Experts of a small language model.
Experts: 64 experts in each of 8 layers, 192 SwiGLU neurons an expert, 2 picks a token, a softmax router, a shared expert of 192 neurons.
Below are experts of layer 2 (counted from 0) of a mixture-of-experts language model. Rows are named router (the router's row for the expert) and show model dimensions 0-127. Each number is 128 + 32 x the weight over its row's rms, rounded and kept within 0 to 255. Numbers have three digits each.
After each expert's rows: a language model's description of what the expert responds to. This comes from a sample of Wikipedia text that the model never trained on.

# expert 47
router:077131089172177142138118119165150176152106064095124098124171154157100125153117162117210124142139130091120093063109099140151168122166161068127127099131156108130095142142086079122151093186184056130108101083118127103131120108121158097153158127159103110100094162141143113121109160083115131157142133101105160127098133141117087123085173193144159141168196123062215120095117143062139110078139
What it handles: Number fragments after a dash or open bracket in date ranges, scores and years, such as 21–23, 2-3, (1798.

# expert 5
router:073060142167142124097115162066159188147132124063161127133180105115116188128170139140170118153105138118113107088179074129161150122169124086105119123128086133161141103126128139102135164139146094150121145052099125115126075116204180110154176150156140113126175126149062162118155130115113096121156124114113177115105128131087113088099156221137159106151144088098137135117152121112146092097126
What it handles: Year numbers in birth dates, career spans and list or table cells, such as born July 26, 1992, in 2003, 2006.

# expert 7
router:086196177144088140042149120122193144117126093114096113149109107152123122153096097167125108147057190161106116144147102123157167162165124127177167119150164116164094127110151123094171085148116188157079108131177117070128136182153106116106108154133134105130128125127124130144145106157122162109117111150118119158137146114092172166145138169127163119114126118165091162153142136163092056175093
What it handles: Articles opening a noun phrase, mostly a/an after as, is, was, with, in, as in "worked as a consultant", "an anthem".

# expert 23
router:147124155101115128124139101165083117178145129111142138166126131111175114106101136175134102117073117131106108179094122134146132089188140161169121096184132126081108151143186129181193067110139153165043132157182112073130103079206093100110214105082102068132149150191115115166126110133145123146152175121163097096164136095118194161127104133128192114148105117101111178128112187134087063085118
What it handles: The article the and possessives after a preposition, before a noun, such as in the, for its, his, TIFF's.

# expert 53
router:104133098112151142126150123128188204122101087050127141148207117194132068189148089088180102171148137138116139083137148163145160123112139109102125129105141121119123160114129120106133162109184123159162133120090159112133121178132158161157148114151112150094024109182125144132135070126096117155090087111035189105125157168166102133115152132051126121162168090083168112140110105141168104150064
What it handles: Decimal parts and small numbers in coordinates, statistics tables and measurements, such as 9.1 m, .4, 57.3, 14 km.

# expert 54
router:094076183137145112137159097169162116150065091109052147106134091165136079113132219080101151162101140168149111134107081159142136125154168145082095156099101142122114133085150107132115148108171118097214124153061153210132167146155128093130166198151125154194160124143068149126143121083152140191184119157112159155118143153073142135144155073127138125147070105109098127119053118120099111096130
What it handles: Final pieces of foreign surnames and place names, often in tables, such as -ová, -ović, -ski, -borg, Bürg-ler, Falk-land.

# expert 19
router:126081186182127104123150138155082188110119093098090162136164146135167078188140130089159129196098095139117203150168118130188135191095109149126100131150168144137146138079157113131123130122131171171170149105134146094160053161134184156155170128144162172096141104180072141097125114135107086171163155110072153140128190109056123103114146124074081107188147089140157126127155128089087108128119
What it handles: Place and classification nouns in species stubs, tables and coordinates, such as beetle family, Wichita County, United States, Canada, ″W.

# expert 51
router:124073177092165137109103108143134150145103119115061165140178146149119140124099138096151105121220144144140131083143111124088190098133108087101096161090189124145118126081093139105119104153135163138198115118152160071114113103136173143091142104154100070085108131062113127140149146081091048095119123098080199159112112199142143180108160104122130193126117132181179116114181168103103110121121
What it handles: Lone capital letters inside acronyms or starting split names, such as USPTO, ADCON, CB, and initial letters of surnames.